config.yaml
d_model: 128
experts_per_token: 4
router_score: "softmax"
balance_bias: false
router_z_loss: 0.0001
groups_per_token: 3
init_std_router: 0.00639
norm_eps: 1e-06
tie_embeddings: "early"
optimizer: "muon_variant"
beta1: 0.9
steps: 4507
dataset: "wikipedia_en"
Below are experts of layer 5 (counted from 0) of a mixture-of-experts language model. Rows are named router (the router's row for the expert), gate (a neuron's input weights, with its number), up (a neuron's input weights, with its number), down (a neuron's output weights, with its number) and show model dimensions 0-127. Each number is 128 + 24 x the weight over its row's rms, rounded and kept within 0 to 255.
After each expert's rows: a language model's description of what the expert responds to; "gets" lists some tokens that make up at least twice as much of what it gets as of all text. This comes from a sample of Wikipedia text that the model never trained on. Tokens count by the router's weight.

# expert 50
router [155 129 156 159  97 102 106 118 141 110 102 145  91 113 125 105 139 124 104 116  96 116 141  98 150 152 169 106 109 141 144 166 110 114 164 152 104 104 104 147 151 144 137 101 178 108  82  98 177 157 162  86 139  96 112 145 160 149 147 105 147 116 103 106 101  90 107 135 111 153 157  97 149 155 116  98 147 158 105 126 157 156  97 112 152  96 113 140 150 128  90 136 113 171 137 156 110 144 149 117 107 143 157 150 163  99 105 108 121 114 100 144 141 149 112 149 122 135 102 112 132 111  90 159 135 156 138 152]
gate0 [115 115 105 145 110 118 110 151 148 108 152 106 122 156  90 125 126 183 140 105 126  78 132 112 120 114 138 114 138 203 147 116 117 161 141 141 137 159 121 134 153  74 141 105 126 120 119 140 195 105 135 193 107  88 109 163 148 100 130 135 117 114 115 128 130 101 154 119  98 135 157 158 144 130 146 146 102 127 147 114 164 136 138 135 133 106 122 177 119 106 133 130 127 108 172 110 151 119 173 116  82 133 106 132 144 110 167  99 158  78 132 155 102 129 129 107 101 142 139 115 111  96 165 142 138 122 129 123]
up0 [ 96 111 143 102 104  71 152 115 157 119  95  70 127  91 124 106 130 155 117 132 154 122 162 121 109 125 169 113 122  95 131 116  97 120 185 102 136 138 162 126 107 138 139 156 131  94 161 120 118 128 134 119 125 110 115 128 143 113 115 146 153  92 112 108 130 144 139  99 160 167 140 166 159 130 118 156 124 123 101 159 133 126 146 151 140  80  84  98  95 149 118 107 122  94  85 149 144 140 101  95 109 152 166 154 124 107 104 192 176 154 140  96 146 139 130 135 144 108 142 126 122 115 106 147 109  94 135 133]
down0 [135 140 117 145 119 160 122 150 116 134 115 122 154 161 130 157 191 104 131 135 131  85 131 124 109 120  94 138 120 138  98 124 113 115 121 159 127 137  92 120 164 112 138  98 123 130  88 107 119  70 128 138 107  73 128 138 131 138 139 128 102 127 113 152 117 144  96 133 123  60 137 101 109 109 118  97 165 192 116 121 127 137 107 137 128 159 128 133 102  86 128 107 122 111 128  90 103 107 110  91 121 157 130 173 107  81  93 135 143 104 164 158 115  89 119 161 167 140 111 129 137  96 146 147 160 124 128 175]
gate1 [137 104  96 175 120 121 107 113 124 123 154 138 132 160 108 117 140 136 135 111 145 165 151 162 108 150 113 137 120 158 101 122 128 141 176 118 106 162 144 102 136 131 131 144 132 120 151 102 177 101 140 172 131 158 135 126 175 133 116 172 105 131 110 119 141 131 120 170  82 125 169 104 164 158 126 138 150 108 106 167 121 179  83 120 106 116  87 110 142 116 122 163  93 112  87 138 120 139 101 147 154 113 163  82 142  88 120 137 128 117 128 132 137 128 110 133  91 130  57 133  94 117  95 118  97 130 129 115]
up1 [134 121 148 138 105  88 118 130 135 128 142 136 167 138 141 112 162 148  61 121 131 131  98 117 149 139 102 132  94 157 175 124 137 126 154 148 143 176 104  86 129 148 149  98  87 121 106 124 136 143 137 126  99 142 122 134 124 147 106 134 144 114 138 138 190 106 161  89  99 119 139  62 110 125 107 100  97 169 155 108 116 133 145 117 141 120 111 157 154  79 142 143  97  69 161  86 125 129 113 175 159 116 114 131 137 105 115 119 107 146  96 121 152 128 146 159 129 104 118 152 132 108 142 105 149 102 112 128]
down1 [ 96 143 179 101 128 108 155 124 129 153 110 128 141 128 119 118 132 165 151 101 133 129 131 114  61  86 112 136 119 142 119 105 144 185 152 148 133 112 128 128 137 119 179 139 143 163 137 141 160  78 153 144 129 154 170  82 150 102 140 146 159 106 166 124 131 147 164 142 100 105 122 111  71 139 118 118 101 136  81 126 110 103 152 144  91 141 130 123 130 129 116 172 161 126 107 161 115 102 123 112 126 107  91 151 142 129 125 109 116 115 124 144 172 111 119 115 155  92 117  95  83  97 130 116 155 144 144 102]
Description: Capitalized word starts. First piece of a capitalized word after the, of or and, often institutions or titles, such as Admiralty, Secretary, Defence, Geneva.
gets: " F", " C", " M", " S", " V", " P"

# expert 0
router [169 156 148 148 120 118 117 163 135 108 109 135 128 156 142 117 158 117 150  92 134 131 123 112 112 169 126 104 134 149 120 155 109 153 176 138 121 118 140 120 110 152 143  85 139  77 151  93 121 148 115  92 139 105  81 135 106 132 139 118 127 125 106 110 126 108  97 164 104 126 168 126 132 154 118  95 172 173 121 116 188 140 147 131 108 128 128 163 146 143 165 143  84 137 103 126 123 106  82 100  94 149 155 174 155 114 108 110 135 104 120 164 183 153 125 159 146 128 121 138 117  99 116 137 155 174 124 147]
gate0 [ 96 153 127 176 147 116 121 122 119  82 152 126 134 117 162 113 130  99 125 149  83 176 145  95 128 122 138 119 108 124 113 153 117 134 153 125  67 128 109 134  94  75 113 124 154 135 152  95 115  96  94 131 126 127 132 145  40 139 118 124 117 130 107  99  98 156 137 161 137 114 124 107 109 145 120  76 118 143 148  90 132 157 162 150 107 123 117 128  97 107 135 126 140 112 109 130 134 137 118 180 135 163 139 132  92 183 161 162 131 136 123 159  95 138 139 124  91 129 109 153 102 124 133 109 123 107 161 126]
up0 [122  89 139 110 119 110 129 147  77 145 122 157 121 109 109 124  90 177 128 134 147 129 141 146 140 108  75 129 161 159 136 155 155  74 137 131  95 152 122  96 131 139 142 133 130 145 131 122 125 102 121 117 159 148 109 126 101 180 159  89 141 157 134 115 155 148 147 157 108 122 154 126 158 134 123 118 170 156  99 115 111 149 142 170 111 134 169 150  90 159 168 142 107 138 111 126 156 123 101 103 124 117 157 114 145 131 109  66 114  93 115 135  98  90 120 134  56 160 118 131 126 147 152 113 109 117 137 108]
down0 [116 140 149 106 171 157 141 159 141 133  93 116  98 143 130 127 105 137 127 107 138 144 164 112 123 111 101 156 149 129 116 118 143 119 140 117 120 146 194 152 157 166 146 113 128 129 126  98  82 140 106 117 126 155 150 148 108 118 120 147 131  91 113 162 144 166 134 147 132  95 130  86 156 133  84 102 151 115 153 192 110 150 190 109 131 101 144 122 137 132 119 112  72  86 146 135 127 176 131 130 151 146 144 116 116 165 172 111 158 156  99 175 164 124 110 120 130 143 107 109 114 151 116 144 155 114 141 113]
gate1 [156 139  98 111 147 167 134 114 130 129  77 151 140 116 150 122 103 151 134 103 131  86 152 171 147 138 101 123  87 132 165 119 154 128 174 121 158 145 169  73 110 130  98 131  85 137  99 134 107 120 115 159 153 147 135 125 113 148  99 111 157 138 123 143 159 123 114 140 137 112 127 137 101 106 130 172  89 123 137 117 127 152 129 122 118 129 137 134 144 184 170  97 126 123  85 119 154  84 112 105 130 137 111 160  92 132 131  75 115 139 116  88 149 121  65 156 132 141 146 109 128 102 151 113  99 135 107 162]
up1 [140 126  98 115 162 117 123 117 124 102 145 113 121 162 117 167 106  97 126 112 130 118 172  95  97 116 125 179 129 151  99 111 134 121 163 127 136  87 131 124 141 106 154 126 140  90 115 133 112 130 139 187 154 163 125  98 147 151 127 103 130 127 104 112 121 137 154 163 145 167 168 138  68 171 119 127 138 127 123 125 139 108 210 122 125 129 142  92 157 128 107 156 169  82 139 157  86 103 126 121 120 146 126  97 127 145 130 134 121 156 101 120 107 122 127  79 163 129 129 135 116 188 138 122 117 109 137 115]
down1 [130 104 146 130 121 165 151 104 153 109 160 129 124 125 144 135 127 150 101 116 139 171 156 173 127  97 150 164 130  96 112 136 116 146 113  97 141 137 122 163 165 126 118  94 124 137 150 138 148 164  94 147 107  85 144 144 156  98 160 131 108 134 140 120 169 110 132 114 167 123 112 126 112 146 185 119 118 124 120 127  98  94 121 140 126  98 148  83 146 159 136 163 149 111  54 118  93 134 123 135 131 100 141 166 149 101 112 121 144 150 109  82 145 116 164  90 153 128 150 121 119 117 159  88 128 178 166 128]
Description: Consonant pieces in surnames. Word-internal consonant pieces inside personal names and foreign words, often in cast lists or tables, such as Tom-p-kins, Joa-qu-ín, Walt-z.
gets: "ed", "k", "qu", "j", "p", "le"

# expert 58
router [152 159 160 131 113 125 151 129 165 108 105 130 120  99 159 125 163 120 105 112 124 152 134 148 122 164 179 118 106 126 140 144 146 135 138 140 159  98 126 121 126 139 194 113 128  88 126 115 156 151 116 120 110  87  79 121 122 105 119 133 134 160  78  75 110  78 135 175 103 130 158 163 120 144 146 123 138 121 118 143 135 139 121 113 156 136 123 120 173 153 145 148  73 140 135 126 128 114 132 142  87 113 150 161 124 139  87 130 117 118  49 125 165 153 117 136 122 151  88 112 120 125 110 119 122 136 134 171]
gate0 [146 119 124 125 115 133 164 108 147 139 108 116 135 122  70 140 128 103 146 127 111 120  87 111 155 120 186 140 144 140 116 190 128 150 116 143 165 103  98 135 146 116 158 166 170 174 151 128 125 143 138 142 133 155 156  90 129 121 155 111 118 155 130 144 121 110 117 135 140 125 152 148 148 136 135 113 137 138 133 133  77 128 114 139  75 120 144 118 153 125 140 104 106 155  82 156 133 188 107 102 159 127 113 121 131 154  98 166 132 104 176 106 116 157  94 117 188 161 107 137  79 146 126 108 140 150 133 143]
up0 [151 116 122 109 127 109 120 123 108 149 158  98 147 108 130 103 144 129 110 105 136 188 143 134 130 114 145 170 130  99 111 125 130 133 115 115 122 185  70  93 146 115 117 147 127 135  65 108 120 141 126 124 169 109 142 130 127 138 177 157 143 140 122 140 154 151 158 150 112 133 132 124  96 139  95 152  99 158  94 101 131 134  97 133 138  98 122 106 150 136 132 136 127 116 110 125 149 130 151 193 110 154 127 111 105 127 119 124 115  64 142 111 112 122 117  78 112 133 165 134 108 156 107 163 194 118 123 180]
down0 [115 116 106 132 124 112 160 129 134 143 111 123 108 124 104 112 169 145 163 112 143 193 136 104 132 101 129 152 141 150 115 108 163 114 102 127 110 128 124 108 139 168 138 155 151 129  95  84 100  72 156 112 103 142 162 128 126 109 162 145 155 109 115 131 112 127 159 142 129 147  96 103  79 171 104 143 120 145 146 118 103 116  79 131 136 120 128 132 119 132 164 135 121  86 133 164 147 142  80 159 140 107 143 104 103 138 111  76 161 112 109 104 147 114  94 171 157 117 143 162 126 105 141 104 127 128 125 192]
gate1 [136 147 127 183 135 127 168 121 141 162 126 151 112 109 147 121 143 143 130 128 124 135 134 138 125 159 122 132  92 132 113 160  97 117 146 125 126 100 184 122 120 139 166 106 132  75 149 113  75 143 102 139 120 153 107 145 103 160 117 152 122 134  91 126 109 111 150 127 110 119 152 128  83 124 100 133 159 132 115 147  97 157  98 141 137 129 167 148 133 180 105 148 116 141 144 136 166 108 198 147 152  81  98 120 170 147  98 173 115 130 120  79 102 123 103 114  93 115 110  83 137 146  97 122 144 108 125 122]
up1 [141 171 138 103 146 133 101 169  93 146 111 106  85 141 114 169 115 126 127 133 129 159 108 130 163 129  86 162  90 127 145 107 113 138 128 145 110 112 116 137  86 141  85 157 129 138  97 130 139  68 134 168 111 103 111 164 133 109 146 165 120 161 118 159  97 120 110 138 174 154 151 146 118 130  99 164 107 138 102 117 125 153  96 139 111 130 136 155 102  80 119 161  94 127 107 165 103  96 140 124 135 161 114 133 165  89 119 147 189 146 138 127 120 103 146 128 108 117 110 134 131 114 143 142 145  98 153  93]
down1 [107 186 163  97 164 130 102 128  82  51 134 149 110 126 137 125 129 125 101 106 188 159 147 116 142 123 171 103 141 151 126 126 137 168 135 108 138  93 153  88 100 112 137 143 103 113 165 117 134  89 124  97 146 141 137 163 144 105  88  96 143 134 148 129 126 115 157 103 126 159 102 122 100 158 146 120 121 103  96 109 155 165  99  99 120 136 148 117 169 150 137 104 127 126 115 165 105 153 123 102 116 118 142 139 122 157 151 111 132  93 107 158 118 170 145 115 112 130 107 123 122 129 159 131 169 122 132 151]
Description: Mid-word fragments. Short pieces from the middle of a word, often within names, such as Cap-it-ol, Conn-ol-ly, Mez-z-o, before endings like -ly or -ed.
gets: "m", "ol", "el", "c", "p", "art"

# expert 21
router [131 113 137 163  90 105  90 125 140 112  69 142 112 121 103  79 175 106 112  97 107 152 155 126 122 145 150 109  89 124 140 151 130  95 140 147 127  99 130 138 132 120 115  87 159  91  95  91 173 161 141 132 168 116 101  98 164 147 141  91 143 109 112  86  89 106 108 126 103 143 165 103 155 146 143  94 130 148 104  97 140 181 109 105 136 132  90 131 156 122 140 182 149 140 112 186 121 140 116 138 122 131 135 157 116 131 120 113 129 119 118 155 160 114 122 135 120 138 127 112 153 119 129 129 102 161 151 136]
gate0 [ 94 101 106 117 139 131 129 170 181 123 120 117 115 110 151 123 167 134 118 120 139 114 150 155 120 137 117 134 138 115 135  94 147 130 146 139 127 146 104 107 192  80 131 129  71 127 104  77 170 140  72 134 121 133 135 111 136 123  95 114  98 138 151  67 172 100  93  90 127 147 126 143 121 133 133 147  96 120 119 104 105 144  98 126 139 109 112 142 106 154  81  80 157 141  81 131 134 127 154 143 124 144 120 132 147 133 128 132 167 122 120 154 108 132 117 115  83 114 131  94  89 140 172 150 138 117 120 160]
up0 [137 144  82 144  99 149 142 134 144 116  76 106 134 106 124 115 131 109 103 121 120 176 127 139 108 104 105 111 140 130 161 105 156 151 169 157 111 122 101 152  88 166 107 145 149 114 133 113 100 139 146 111 105 128 118 108 123 112 135 103 151 121 105 141 136 126 186 130 102 158 149 101 115  83 107 152 167 201 124 132 137 128 159 101 139 132 106 105  83 143 137 136 137  97 184 145 103 115  83 150 116 134 138 122  98 103 118 134 120 123 122  89 187 103 135 116  98 143  84 149 111 136 143 138 101 137 134 159]
down0 [169 151 157 168  97  92 132  96 130 151 132 120 147 107 126 150 113 124 147 130 141 136 136 163 141 112 120 142 127 151 104 123  75 155 175  81 140 134 126 166 122 114 110 111 149 148 160 149 106 103 148  87  99 117 133 162 127  91 153 124 104 140 108 148 157 129 139 143 119 122 151 153 118 177 116 116  96 134 133 145 140 144 159  91  57 183 108  82 136 122 166 119 147 133 133 154 143 137 109 160 147 133 135 107 139 102  96 157 113 138 129 123 126  87 131 150 114 132 132 128 128 139 157  68 159 144 140  87]
gate1 [124 138 121 108 102 127 161 142 136 131 140  94 138 120 139 132 126 138 158 110 112 138 121  95 152  86  97 128 112 110 119 120 106  88  68 155 119 142 139 170 148 127 133 154 159 103 117 118 169 106  96  73 125 135 123 124 117 130 139  50  90 132 128 145  96 169 106 142 161 106  95 116 116 108 104 138 106  85 131  99 120 158 144 130 126 116 158 118 110 119 134 151 121  99 104 147 115 115  73  97 108 178 124 104  89 133 104 110 143 123 127 135 195 132 102 126 128 151 117  78 107 128 117 141 163 120 134 116]
up1 [152 117 134 176 119 116 131 117 133 163 170 108 125 109 128 146 137 123 114 167 171 154 133 131 101 132 126 141 116 157 151 133 135 122 105 151  87 148 144 132  90 116 128 152 114 135 150 169 165 156  97 130  97 143 106 145 147 124 185 119  92 164  78 105 110 136 139 131 114 146 162 180 130 156 115 136 165 149 140 130 142  86 137 107 113 139 166 156 138 125 161 104  76 136 143 139 138 102 156 105 107 128 136  90 147 126 170 118 138 106  97 116 157 142  81 100 124 125 128 123 134 158 127 123 115 152  65 165]
down1 [129  96 124 109 145 138 126 115 113 119  78  95 133 115 140 114 113 167 147 160 125 106 133  87 121 167  89 100 124 149 112  95 119 100 150 154 146 123 182 127 119 112 141 109 109 157  70 119 117 164 154 159 120  95 183 150 132 135 109  93 111 136 136 116 157  96 117 129 155 143 151 151 181 128  99 133 127 120  99 110 118  99 133 103 165 135  97 124 119 117 145 164 122 208 126 138 104 106 137 122 112 148  88 112 131 111 101 114  88 131 170 171 140 146 143 144 126 110 107 105 164 131 130 136 142 144 125 136]
Description: Capitals of proper names. Opening capital pieces of names in taxonomy, tables and prose, e.g. Order: F-abales, Royal H-orse, D-oolittle, S-etema.
gets: " C", " S", " B", " R", " L", " P"

# expert 9
router [139 110 123 139  92  81 143 140 121  88 121 163 107 111 137  79 192 119 113 130 105 120 129 109 105 167 139 112  92 132 103 143 119 142  87 128 107 102 141 129 135 148 175  96 112  88 150 122 161 136 110 115 146  99  81 134 166 125 138 139 156 134 101 106 121 131 100 112 103 122 127 116 157 147 113 115  99 135 110 182 135 147 137 120 163 100 104 123 128 137 175 137  92 128 143 157  83 124 120 103 112  99 138 172 115 122 138  92 129 110  90 151 129 146 146 131 131 170 102 119 161  96 136 152 135 136 128 190]
gate0 [117 132 124 166 101 122 149 113  95 148 137 110 162 122 127 113 106 142  85 129 115 171 200 145 100 113 124 137 125 154 126 133  87 126 134 153 127 124 147 207 158 104 167  94 127 135 139 106 105 147 102 116 133 131 172 144 130 152 133 167 163 148 102 128 128 157 149 140 124 116 174 107 152  88 125 125  92 105  87 147 117  95 133  93 141 154 114 107 101 144 112 155 106 146 147 139 106 106 144 167 100 148  97 122 135 146 119 105 136 132 112 153 168 153 143 148 114 129 122 106 127 180 155 126 133  99  99 111]
up0 [117 158 154 142 160 155 148 131 115 156 128 147 128 140 130 114 103 122 144 155 122 159  91 128 119 128 159 100 108 158 112 144  81 117 104 143 143 118 109 152 103 186 102 115 127 113  97  86 100 131 113 115  90  97  99 162 113  61 177 138 103 101 100 126 137 123 116 113 144 109 159 111 149 155 161 117 137 134 121 128 100 163 117 163 144 145 154 147  83 116 124 101 117 126  92 136  77 125 130 121 150 161 159 120 108 108 146 141 105 109 110  81 114 148 132 112  97 149  84 107 105 163 108  87 145 143 141 138]
down0 [140 133 106 153 122 126 113 127 124 121  89 160 139 135 111  96 134 111 151 107 130  90 132 125 118  97 143 143  83 106 125 115 135 114  90 134 150  91 146 120  79 112  98 140 111 132  86 153 112 142 123  94 126 148 145 106 156 130 156 104 174 119 132 140 113 121 156 107  92 122 158 156 156 141  99 135 152 176 121  86 136 183  74 137 125 134 141 155 135  77 139 138 154 109 153 156  85 132 172 119 159 170 137 117 129  95 118 140  52 149 152  97 135 131 130 115 152 140 138 110 132 109 114  96 106 118 130 104]
gate1 [154 143 111 103 105 103 125 171 107 128 119 154 120 116 151 131 140 129 101 112 159 178 119 122  54 138 138 122 127 139 140 141 174  81  95 132 140 115 122 107 125  94 130 118 128 134 189 131 148 148 129 138 132 138 142  95 136 153 108 117 112 128 105 146 133 149 155 134  52 115 105 144 120 140 136 132 144 113 124 140 141 105 155 162 129  91 124 121 153 141 146 112 156 149 150 169 156 172 130 124 132 104 108 111 111 149 133 140 125 123 120 166  67 122 122  98 109 178  95 115  93 150 154  74 115 126 101 158]
up1 [103 110 164 120 115 108 153 146 145 190  79 162 114 137 170 130 105  87 143 109 111 121 110 127 126 104 117  89 111 141 117 143 130 148 113 153 148 120 137 112 162 139 125  61 121 115 138  94 118 106 154 135  91 121 114 136 133 129 111 153 114 155 191 128 129 158 120 147 140 129 125 151 113 104  77 120 139 142 141 176 138 118 143 139 133 149 138 166 157  99 124 136 183 121 151  91 109 179  93 129 103 165 154  90 128 154 128 127 167 108 150 147 117 156 123 146 129 170 129 129 147 140 136 114 114 119 103  88]
down1 [158 132 125 107 110 152 100 164 164 148 112  97 136 173 140 137 118 117 126 116 110 153 162 127 193  62  98 134  96 102 129 108 140 136 141 139 124 149 146 133 113 127 158  81 114  86 123  84 110 116 135 136 126 110 130 151 152 144 104 119 147 149 130 103 111 164 132 124 143 128 140 125 116 129 137 166 136 153 156  97 131 115 117 138  96 132  73 160 115 158 134 148 134 158 153 119 128 163 126 120 119 178 161  70 109 134 117 143 123 116 132 100 111 188  97 165 126 127 121 114 134 156  78 148 114 156 114  94]
Description: Mid-word consonant pieces. Short lowercase word fragments inside words, often consonants after a first letter, as in wides-p-read, coin-c-ide, sand-w-ich.
gets: "p", "w", "y", "h", "ir", "n"

# expert 5
router [121 110 140 119  97 117 108 158 140 108 102 166 106 141 138  47 123 128  74 134  97 133 166 129 111 142 153 104  85 153 163 148 124 141 112 189  98 124 129 135 167 148 123 110 146 111 135 110 159 144 127 153 142 106  89 135 141 119 162 118 128 107 120  82 108  72 106 100  87 120 167 110 129 146 136 113 115 125  97 131 133 160  87 135 128 106 119 169 127 155 115 154  97 125 113 152 121 148 131 128 136 128 148 130 134 106 106 127 125 107  84 155 102 142 123 121 153 147  99 100 186 125 112 169 137 149 124 143]
gate0 [134  98 125 140 136 106 120 157 128 150 124 148 146 115 138 185 121 108 134 180 137 110 130  84 142 128 144 154 166 119 140 184 141 153 117 148 138 127 147 113  88 110  98  99  72 105 130 133 124 145 140 152 159 116 153 130 104 142 140 118 137 113 135 125 165 124 103 119  92 135  94 145 119 126 131 133 134 157 110 158 177 140 170 188 116 117 113 133 147  80 129 109 123 131  83 136 128 137 158  99  97 113 155 105 204 110 137 123 122 155  96 149 102 154  73 103 123 118 117 131 124 154 138 115 155 131 158 113]
up0 [134 134 119 165 146 137 123 162 163 160 129 154 136 104 141 168 135 167 175 126  86 145 145 127 119 173 139 139 111 147 122 104 150 170 168  72 150 136  88 187 108 112 117 111 117  97 106  96 144  63 131 123 103 140 151 132 101 107 115 158 128 152 126 111 187 126 123 158 134 130 134 120 127 131 116 151 150 113 114 146 166 158 167 118 165 119 161 129 152 128 165 112 123  87 157 101 125 103 137 101 103 108 129 115 117  98 139 101 133 140 148 109 112 113 157 133 137 136 121 116 166 130 177 144 134 114 115 124]
down0 [123 101 139  67 127 133 139 120 152 129 155 101 117 137  98  92 139 128 135 122 107 122 146 145 154 112 100 136 157 151 150 129 161  97 154 124 135 139 108 125 137 139 154 134 178 165  96 145 137 151 143 121 113 105 133  94  84 110 142 105 179 113  97 126 110 152 119  81 108 144 106 127 155 148 108 191 156 135 113 145 132  90 141 125  90 109 108 127 108 118 100 166 123 141 104  99 140 164 126 120 116 145 186 106 122 110  93  83 156 115 149 128 131 140 116 106 158 145 102 134 114 115 155  79 186 136 117 153]
gate1 [115 109 122 109 160 122 146 134 168 112  88  93 124 118 138 116 107 124 101 162 146 144 134 115 144  97 117 134 125 125 136  87 120 104 135 102 108 130 116 108  72 155 145  88  84 161 149 140  73 116 135 106 128 116 123 115 177 168 115 143  97 139 113  99 116 136 118  96 164 134  87 136 122 128  63 137 141 129 114 135 153 125 157 114 173 142 137 106 113 165 156 125 147 122 106 152 108 147  95 129 149 164 116 156  89 154  67 131 127 103 108 140 146 104 163 119 141  98 105 112 118 112 160 125 127 184 122 125]
up1 [111  97 139 141 139 133 122 118 149 111 114 147 129 151 107 123 113 110 156 156 109 127 171 128 131 154 117  97 113 141 134 128 133 118 185  70 120 153 109 166 107 103 137 137 142 133 143 132 153 140 106 125 139 118 139 106 147 141 146 130 166 143 142 124 128 151 115 113 125 136 121 111  85  87 148 114 121 131 101 108  80  74 162 193 171 130 148 142 100 198 156 142 110 143 141 117 152 112 102 149 119  81 121 125 148 152 175  86  77 162 146 113 117 135 114 145 109 113 124 142 122 106 137 119 120 143 192 117]
down1 [130 131 134 125 145 150 161 174 126 131 129 156 158 127 128 103 147  95 116 106 121 103 124 143 158 116 102 144  91 117 137 117 142 108 113 110  87 124 136 163  79 129 133 127 143 128  65 137 111 134  91 142 156 111 134 126 117 163 168 148 147  98 141 153 119 105 163 103 118 158 123 101 113 110 112 175 152 128 124 117 132 124 116 129 145 112 133 157 174  85 178 130 128 121 138 115 158 125 101 135 106 128 101  90 116 140 109 110  91 124 161 128 129 118  94 176 143 100 144 108 139 131 123  72 208 120 144 177]
Description: Acronym capital letters. Capital letters inside all-caps acronyms and codes, often in tables, such as the O in IOM, T in ATP, R in GPRS.
gets: "C", "E", "A", "P", "S", "R"

# expert 12
router [131  87 134 146 128  91  89 128 157 121 114 134 127 134 159  94 141 123  69 137 107 123 157 130 141 143 163 105  78 150 145 149 118 152  91 163 105 103 130 141 142 141 139 122 143 118 134  63 165 132 125 151 126 111  66 114 123 145 149 113 128 140 126  70  88 104  82 107  79 133 169 109 131 170 146  89 142 158 126 104 164 166 108 116 135 142 120 135 154 129  93 142 122 129  93 127 121 117 128 110 124 129 135 123 118 133 139 132 140 102  82 118  96 152 116 121 135 156 100 129 160 124 119 156 171 146 117 160]
gate0 [109 115 134 125 129  92  86 144 157  95 160 109 113 126  93 155  99 151 155 133 121 171 160 117 157  84 128 145 144 120 135 113 112 143 129  93 153 155 126 125  78 169  97 139 126 126 149 100 135 132 149 124 144 127  76 192 124 143 141 132 129 132 160 119 181 121 124 165 115 120  86 134 145 155 101 131 117  99 111 133 114 148 102 106 107 144 142  73 128 118 120 164  77 123 103 161 123 172 129 126 119 128 124 139 111 115 124 147 154  86 145 111 130 135 113 116 175 145  71 114 118 136 126 124  92 127 102 166]
up0 [143 145 124 150 153 114 123  78 130 113 134 124 147 123 124 102 115  98 111 126 163 132 147 124  63  87 117 115 105  96 160 122 133 113 128 154 143 124 193 117 109 141 117 135 137 125  54 119 160 139 118 127 128 114 111 100 113 142 113 156 122 189 127  89 138  83 139 104 119 155 145 164 126 132 134 117 162  86 159 153 136 121 160 132 154 125 112 119 153 145 135  73 152 123 129 131 117  61 155 101 141 120 104 120 132 150 135 140 127 137 130 113 160 126 119 130 176 100  87 123 119 172 135  93 145 142 114 154]
down0 [147  89 140 150 168 113 107 100 134 167 106  83 155  84 151 140 136  94 110 124 126  99 124 120 170 151 160  84 117 126 166 104 121 153  74 115 132 131 115 121 101 149 104 117 136 110 127 108 119 131 136 117 126  89 121 140 130 123 150 135 114 146 161 153 124 136 105 182 124 169 134 171 136 155 124 105  82  93 120 108 134  87  95 135 138 142 150 118 153 128 185 155 105 136 120 105 126 102 107 126  87 114  85 130 160 124 139 134 133 117 152 157 150 149 165 122 126 145 110 158 130 182 146 174 107 145 142 131]
gate1 [116  87 135 128 144 124  95  72 110 104 113 127 121 122  90 135 134 135 136  90 112 147 131 156 184 169 142 124 115 151 127 113 110 113 104 111 101 136 117  94 124 141 131 153 138 123 143  92  72 130 105 126 127 127  92  77  72 174 131 154 121 134 140 119 117  64 136 148 156  79 148  70 151 135 106 151 102 148 128 138  88 104 130 135 104 107 135 134 115 127 156 168 110 125 109 177 159 141 102 103 149 114  90 131 126 110 137 115 128 125 151 116  89 120 139 127 116 124 135 127  83 130 160 136  99 106 111 129]
up1 [115 141 154 120 141 129 130  64 175 143  86 129 132 173 163 140 130 115 119 112 128 126 122 143  94 119 144  88  94 175 139  96 168 129 155 102 118 142 167 152 129 133 100 109 105 131 106 135 143 124 125 145 164 125 156 120 169 101 119 102 138 135 146 126 153 154 159 116 142 133 153 133 153 135 116 149 134 160 144 177  76 115 125  94 104  98  90 126 110 128 105 101 132 135 110  84 132  83 110 111 110 137  93 124 152 129 125 101  48 122 142 150  94 120 138 144 158 109 120 157 135 112 105 159 135 140 118  99]
down1 [116 146 134 128 117 119 101 129 167 114 117 138 117 120 120  99 146 132 100 162 141 130 135  95 137 131 147 147 182 121  97  95 111 146 129 127 122 111 120 115 171 165 168 154 121 121  85 129 115 130  77 141 121 125 124 130 100 141 113 118 122 105  93 166 146 131  98 131  98 175  96 125 142 117  83 122 114 115 125  98 139 141 151 123 165 110 111 124 153 166 108  98  94 139  96 102 119 119 101 164 127 172 120 173 131 131 107 185 142 121 137 125 161 163  94 157 158 141  68  92  91  96 152 138 119 167 144 128]
Description: Word-initial capital letters. Single capital letters beginning a word at the start of a line, after a parenthesis or quote, such as M-innesota, S-hoko, (J-uly.
gets: "S", "A", "M", "E", "C", "P"